Below are experts of layer 6 (counted from 0) of a mixture-of-experts language model. Rows are named router (the router's row for the expert), up (a neuron's input weights, with its number), down (a neuron's output weights, with its number) and show model dimensions 112-223. Each number is 500 + 50 x the weight over its row's rms, rounded and kept within 0 to 999. Numbers have three digits each.
Before each expert's rows: a language model's description of what the expert responds to; "comes before" lists some tokens at least twice as common just after its tokens as in all text. This comes from a sample of Wikipedia text that the model never trained on. Tokens count by the router's weight.

# expert 60
It responds to: Narrative verbs and adverbs. Past-tense action verbs and adverbs in narrative prose, such as moved, went, returned, followed, steadily, easily.
comes before: " to", " the", " in", " by", " on", " from"
router:509515545495454553449554512524583523591491550463460560469518472477475516473434484507421495534489528622483441460483432561519526510519537467483486471460502543361507569459539406543502498498441482451605443519490493589517548555411649448414476430619570577483524508541528480483426504458488474506449482492490521551470478550531561444533493501475
up0:588447585435528469519530521612637469416518497441545437496495526456476489572573398504482501603509469635530519447589395516508572557480548530466522419549587489413490504483550485554423471553459511466535558524490445527576537443543560507553442445504451475420510590412534545503368591453452471443486470495572434526440475466480520536567465463516
down0:466506406523437552508576517538400445571534456465526513505496539478474547568507529509529521548486571414473472579489564462545399459457519461385567503541534449497511422528517552452543447482593530457529489458549516405484471536613556366545562515545494495536578541508446490399495461492547506587501488492508431534606537505439528551513507502537
up1:518480486498493507510468550534618487479428525529511482501549591516444490581541466567410401494505492552462436453497428497440524540447484522570532549532503555514610535502488490541520484454520502389549416485501537406563467445453501531411503498611514480549495467558481513492464403471580525613459508490454521561456553468488461534529507567556
down1:471488497536540462458495564416552492465455506554491458435548436498480548526553496506454452528505483584461370458486505452542475551486452512441461501515526467480550566474506537635412448551562476512598486609488547533572526489421527463486526443532579504471483521472583536460509393459556463517513514478476567495463510534519413521556440641448
up2:523565504562503438388506482440564475589416547454467477542495459487460533516472493543518527485403588434519417457512533480451575542487520493487499586479456524457466543448530504500503476449395483460435492537526576463443534501478516414536475477468514469501497574422463695490574584502506388548429501511456515529353497411501512486480517491516
down2:554546572513546487456516381513396521511451459480596555577591529599429513523409541497557481453439436477626491519468395540455423488568451488472484500459454569518535498491469574460445568511514421439583510488514510503514477470479537449473500511458481535494467475501508537453570416513605526573481537450465478620451500484503556548582492415417
up3:502515515473533476462529421471527555541474466493507581477528512555516497500651501427489442554591449461408352440461534590505496539372500461614572495566432486518515534490418475468545600601456491544492495490527458462518512520455495453554516513517493534401444541539596462452462511497514455498445455489462447555564457520479567429383571484436
down3:436592527483502347505503522546447545551555461440503503550510512513492421459485449526488492467503456453481526510458469438462559443500504500545477563494480577484529565461446476523475580558517478571468479491516517549447460542453559487515520440493496504526425450576422527529492495577494418565578559443397456421430541539485518545427516533532
up4:479527472543430545517396546440431404467466522537544510544540447547416571583553504453428471452525564385580430473554514444609538529485625569507471508472562481495472480464487552583537517491428505545472396525537538512460409512482460474408529421505544570426412373524622567483568466532436522495523439428499615515573527548539514578500494549437
down4:479469539446496464461480452399463507431476393526572514468530587609465532508515490535604516465498486491479502524485501446499569464560499550493476486540541478497550478452560502585499445406623512515452475412548476495569396520537426555441511381372509508452424531400547465496512536512496450493477516580502478448532510455524513422501550506542
up5:540488471547525524437493461418503540604431498510529501546523534454555573495454521467472505465445478514583518473422539575467493475443497556553476522600575548419443491517509488482469492514529493572482500449462539541558504541505529466485483495467460495418523571434520474492479406524532554509528529384430520503598504495472392487454563417527
down5:447497510535552404541539397477580497482476511477469535511470541483528440513508487514501428541506506505485495426560527452501494556465493454465526520565499467457471533494467473459471468524539587461457517455421543483536620500537531570443413549502502522531529471420510442537565553487527416447480590522497449367520449579484400646440531507395
up6:506440545418518525522579524493517519562479515534495549460473516523535514484476454526536582526507555429584420587500463567428517534478514525394575531453551452462503528525583462483483390540386486532630515488523452487556479529396439475504505553486542507462471458510529506544480416414475542481473537567486529552567470552539527547493491441555
down6:487537578522475533496479546412555506463413462535438409422453490504457503563468530438529568519540399608506489495595528564494395515407480555487477519539529454415499581573498556553532426415568591541428593457409441496510500565471470463452470494543510550476510446530411624492463570459527622458411503524455556570544561508500531460490507431488
up7:476549503566547439489423444579531576484476509591450544550512518452391445466483443434503450471556468502498432540570563520472492427498435478572536522519579619467550520496509525509516553513480580567451499541474487474577525577543532508493573430491478515418443584502498544540472502526493566535473540518474446432471492505525470474513554479525
down7:448571484536490456414523507474475527458561620458496415553553488436421498434523510391452591551505538530513426489459511544535547642515462501461430589489565607540495449516593500465508431469530506540449547456509525517482525518476454561486587487615542531542406573598577531487437499454458473491498444483546534498384501430548504418513437542515
up8:467504529495493503527562532569469532463582522449496538450534488489400542426652477513478485421516499483614472462494434549520504491515530481531492454515554598446471515580528475487516430529461584508483536492460558537484463575527486516493546512481546540385447424459525468565450499442536553515487431483462484399503542437575583496421534438448
down8:468573474521570419507468410606503524519550512462496585496560501449504452520526533549560510491536490496497531542485535488516560442491405492531461456545431626474540460517513495551459499581503421620433467520494469500493467486551564468513509455512467557402413493511530456543475550509498438448490470453565483377510468536526383575518495540494

# expert 10
It responds to: Clause boundaries, conjunctions. Sentence-ending periods, commas, semicolons and clause-joining conjunctions in running prose, such as and, but, because, while, until.
comes before: "\n", " The", " He", " In", " he", " It"
router:534454422522475533472500528535559522548464601403514481495479515537486434504487444544510544434475610581428527415383468474471500528571539447485497498434514541456487475427610447466582514520440520504502496523487471527425628450476565442441446472552648478399642589510489544521458513489409488551517481535496511486539543524544417428528502514522
up0:685472435405508489499447447572441601547501480400543487505491476554467539523626436469509512585488521535421550597535517505521413566563488492463451490521498467539446431524563578516533439560468555472553484550539472480432543555509578542502492529492568454410501553542445514543457493454488549505481428451434452493495631459493472546501466523464
down0:507483542521551432518483457526446391491470494439429615503579515495568564491533448520486523484497521523529451457472537506489534490462516568574525474449528587524410466411507550488522423467453515519439504468520462426493542543482578488518505622513474529571524411513553525499539486539440477577585558525439504429529476573518539548484623441465
up1:544406546444457416562462564486440469567509570441596495412482522503583528477466505504517554525559476619519550539460524455489549524523456499501533534487437603518463537473578500506387457590523587509545471525472440481557493387420546499523484471428504507526549457516467529596457481426475502421546529458488520462507562453491507447480519463502
down1:501452481530471423584512479535511458456473427547477535469542516486475470561498466507514520475443528447550464510482535449595424532504570486555454450472626427508444444412441511472503515410426500541482505562527586561448441498536417504456483444393462521508495456474491517435517561429569499528425415567528476486539491428533594468553526509458
up2:482378465490532462436460485584489468529611463485461513453467520478400451442539535549537407458499503524534546476483489444558549473527516422425462386499501497519504465450539415549555470425560469470493437427520543375561553497508555527455471598432448575461502547474436520425532494552434502513418522588534528492483461417539465555545506508524
down2:569499428484525518508560583550493468566512510537498485570496550509600530530516457491502527576416495523487440543498453501511557521475483484549594404613475543513493543506495566535540510495490508503511457547417468533419466482433431469430464443540517451543486498515577537507520589502502518507421523446472485529418507552475451499528475530552
up3:480521504418435384541569476521498477495492473494517469547494529552576543478504460478523428537458444512550612485511565541508445533438464562439458542524481436529524443468585463401543372482531518545530608540495403524513603496530426500558442512534593463452479554538373505456500575516534469514558473661462484492506536503628513465510517473491
down3:513436559465578467508506442555488558397483511505516509456511476408385532508476471524491429474573586523472501585514516470484488514443465524580430468555437610469482482485513460623518447498518532551536487496507432490549543457522577564510500551495417449384453514525497509444559503512533627512397509513434492440529500498383474494495555480476
up4:526537504473459479524488566439402401463609564488502467502613438526550387558535527496466382496451512470434554419544508435484569534542533454496428425527471403485493567503444488426533615553458485474510492490502454473523468471511491582532495527473512572556563467574516469502603453422409421517426488512628523576458617459465515483532466432505
down4:517440547431480496461510563502549606452527425590504546516470479554386524490625560554495404514443465482527463502475472524534495478502509514519411515562517463553625509506449515505558460482518441497451556449483547504546503461461557511501463646517410500453460469554618566507447380476554455510535511414492491429529464432440526494475469454539
up5:467482562582410479443495496484473517504510509462513510646514488444486452545516500493501531436455473564481524561530538572463522607530545455477491425513411448508557502571494469560569462423488554509565469495408492537498530511599495553468557418510444422601454563466568491454448547526522480380432477565459502358452552533516525506553471480525
down5:561464498412574371553574499543500451514575513504470525495515509428535484472587542614453463582435543424439513539538421473485471415501469554489521461530522555538359465546484492444552534534476435449432564526518582503435545510470394466488520569526403529424551498534423528425590458467491496565513441488538437571526520392535437597551492443458
up6:529413583495442500567567472472573594522515488453528426441452507539497567523379457566576491494513505457482426431445471499464481543594430511428478475507472527607542419513498450488472481491429494466438398459459360501529480584417543499508405464551506430475547578561502512496454496543548449545480511494573493533472426571498505591532459542513
down6:416490498477526671478559473536423522492524540534556637470488441490557463526513566552451421557463471440466562458553476506532457529534511392557561490463440488467500533549530491468467565436490416470521571510431488499574458423493526513511559381443499524511460410433667521513471482564433547439356495563555492480450512424583500569542498473508
up7:452526548575502531467544496488476528510458540456531566494541406463507510485528489437418568437555592529522544583588474412420451448492494422509579425490555428500425547567564584511489482526523517600481522448553440455427537492487512546480547531547470549499455442437589489565515495632390587550476426452496455457559525504498391571472465475480
down7:499569550467491449576501590468470455502573434556484421536526519465446523554528585400516480518424469551449601566553529418616555505422438474473532555447489499516509574507552504478453475517572513446572477509484415402500469470540428445507555570499476434476575554482450412414525459455553563458434593607552416548530471490450451547528512477512
up8:430500421511515518506502475460599569486491446356421574490430582400419443544486589524539498480519503559427549575484448495564481499559544581451518484416482553489531449520533493555517463511597436479491473463493471480512571470482513508437449574537476395394470533390505525462494543618411543583546436467517477445499547496473406450545560481543
down8:506539452500465524450449542532431449506554524531523478494547534575562509502500455522519583528509534476506477416468537458411528467474460500570420601519571475478477482554478465460430596551497497547529536512479474467451571489498468528478520600454594524530561530535401566524483517508569402438481559501476533517473426538572543512433486250569

# expert 23
It responds to: Past-tense event verbs. Past verbs and participles after a subject or auxiliary in narrative, such as had, played, won, served, received, released, became.
comes before: " to", " a", " the", " in", " by", " on"
router:613579536444493535480559476507550481582497613427387539484585522489528456471443500431481475544491494646433499415502526505513511469572537462446505501450532539420512479482576439553530507484464482518549497482584391563494526486446624463510484471543572564443551549547561476525399533531483488468526456540543450572544512472561539472516567510403
up0:491502450448482440454584518509557449535458556525620487417547585494532421581549419483475479464471494514513457506508447470612431459516545441466509464508440412546555468489515475526462577488569554516486494488601418457474497544566579483453435534480502439616627491521488550530608487451479470499467461531506531573423516562520549471510589428517
down0:500438433481485606475569550544476564482549505517513446500528472494445553388483496605433499454447536510463500486435427498509548527544484543546464560378501536561448497477331508483532503502504471437591527548478577499508589444481539529556596484481570411481455453570547577443521417538553517494540506527491546500450491433465481439560449572563
up1:492499547504574495545473569535527567507490539453459595459544564567581472574585517428533470560540512487579416526540529486486563466413503513565447518545563489578536456567495492510540488429444430495509539497488479580529516364408442486471498508595494502561496585450420394523479421527477475426553462573500456542422460467550521514457512501457
down1:447574508532466448439434570532566535461487467458537589489474526436524578409457520465499543486506606417432521491547454444467495485491562497517605482503456429457553465504431486515526520601467482580470490565522522572379539439395534490440510553472465465433520560495425626495452451462432473479438536455392507567562540509496522500473462601531
up2:506497510462529503559541526412525539457482549530574521420490531511467507577622498501450545482529531452478369540505507535507480420519558454538596404504542571514440506523500423589475521453475373546546521509430499485545447591392515508460478394551555463463468504500551493457457431477467507473440475488532574490486527551482473520514563485456
down2:434521474522589430484588501579501548516539555568367496490541480466512505518558376448484451438412472563547500494446514546601497430406552513526418430454399553515513542516486412524543536555547472559474498533511499519378459545493539478656488524521494521525491550566454532473498439579550484492538470509510460546481528459414546510522529354501
up3:584560489515524474507523486440402627450483454467533401566466551509461461513515558454460419539542475452457563540559391527552449508489546472590507571486497493455494480485456479487563483536533569473574545547585476461442578571423463591499421499561452521471466636414492543490457540430507509486472498497481557516569478436529540408548507445424
down3:518473520526598506519556588410403434478473527550516564504510502518430468411559543566461514504476527554431522542488512449482501456499454472446600501532387381477463546545599359559548542550536424436480540475544454498441479483443484487559438506482444471494506547491525550526503536499521525550571522510545491543485593508427473413558469569546
up4:521407464526519539568521492419554479495445486450477501390537565513491445478483488510523541523522549589505548426557585503398426574420491525449572446413455475497572588469562428503475449466491519576586583509507475507567527545446546440505464493454430429485454518463429519483562519591528488528412515466573452397536512448495536441472449564388
down4:534527431425461542495477503553479422533439491508493507399454593433446548567448447398391564484525548520489536424537454474562565556496395492483434607537477442504500479496455523482424445487512535513587481572451565502538619465502517464498546569590528537527588584486497448547559530467532445464455488491532511586587540456530511470524549506493
up5:515549502496530458426564410507456566495555423418401496470523556478458550449471497508520432521430472523586543485534528563472511540543528540473454576462520569601511537441613531638461412513589574556606574488533492564513553515474535419471595456548586501434488487481539568565429473485501588498521496532498487517502478455438540430496645430570
down5:455541537421572553558455498547498435537533598521533515493592523456484417533465531511457514602463617506452510490536472464616508478489395463402529352512509498510470484500438479516489510468424493475459391527501458485528510514450460510492418530422449493512571475517532547502428604495580566469459428543578501447464474469474499533449511531443
up6:494512599457534555518568421471524528525464553457530478468540526538486483502407575487450455509465486629450500496506468527560433500487496505468524477380424524413541563500494368533485492528459484582514510403512472501544508556517547425519420568487546469399490557438420528476376531534502596535503474599514390605481461543506571386466494539447
down6:531486466630394468490440462518438557522428478491486527536338485493507548569435517462553471443558491503551536570581592475465505468474489466520588509538444532528564419587486471427517497540487588482463533538439447451519528531581493533538538494553393519434539510443468453474588445524477492518557596423498528468545534510509540599515525349514
up7:520574447587485487563438462498438565432472560567598471503542488567456478521502522450532473445456377445467460499433527451488444557409479574539511549536602492551520558521475494497430495508480468486459553413473492471499501550548486548584563527595500568474465465420455561415526401476531434490506481441404510507532500492448583416521511535528
down7:517503539524425467545491423383434545460463445546482505470433485556451477567539421576629428452525487429530493480511477515448563502552526486530565485521625480579532537531555544527465420456525534531483519468454539441484528583506402551516510551499462522453420572408535496529528509452475486493542513486444465554359464524460554474619537532551
up8:587560442523547522455485535418489542536539487465508509534524495470516532460432530481494489535387402621491506512505511570437499487501375577532460482489549381632420551483558487517485519505554564510568557508606448524505522435505551506545474512481558555468534470479504531451472501479546514385552510631512437496511525496458523572491530477523
down8:481503555464549478521540476497512498492462496491438543536532479578505484497579491475496557544566543381442409554481585474496496458525593447476514538558532531496456462570557451445549520546503493526523497426501476556482536518517557554513519621495495485470497537555477524464477523526465529559481545511450423526562489523430492464406504479494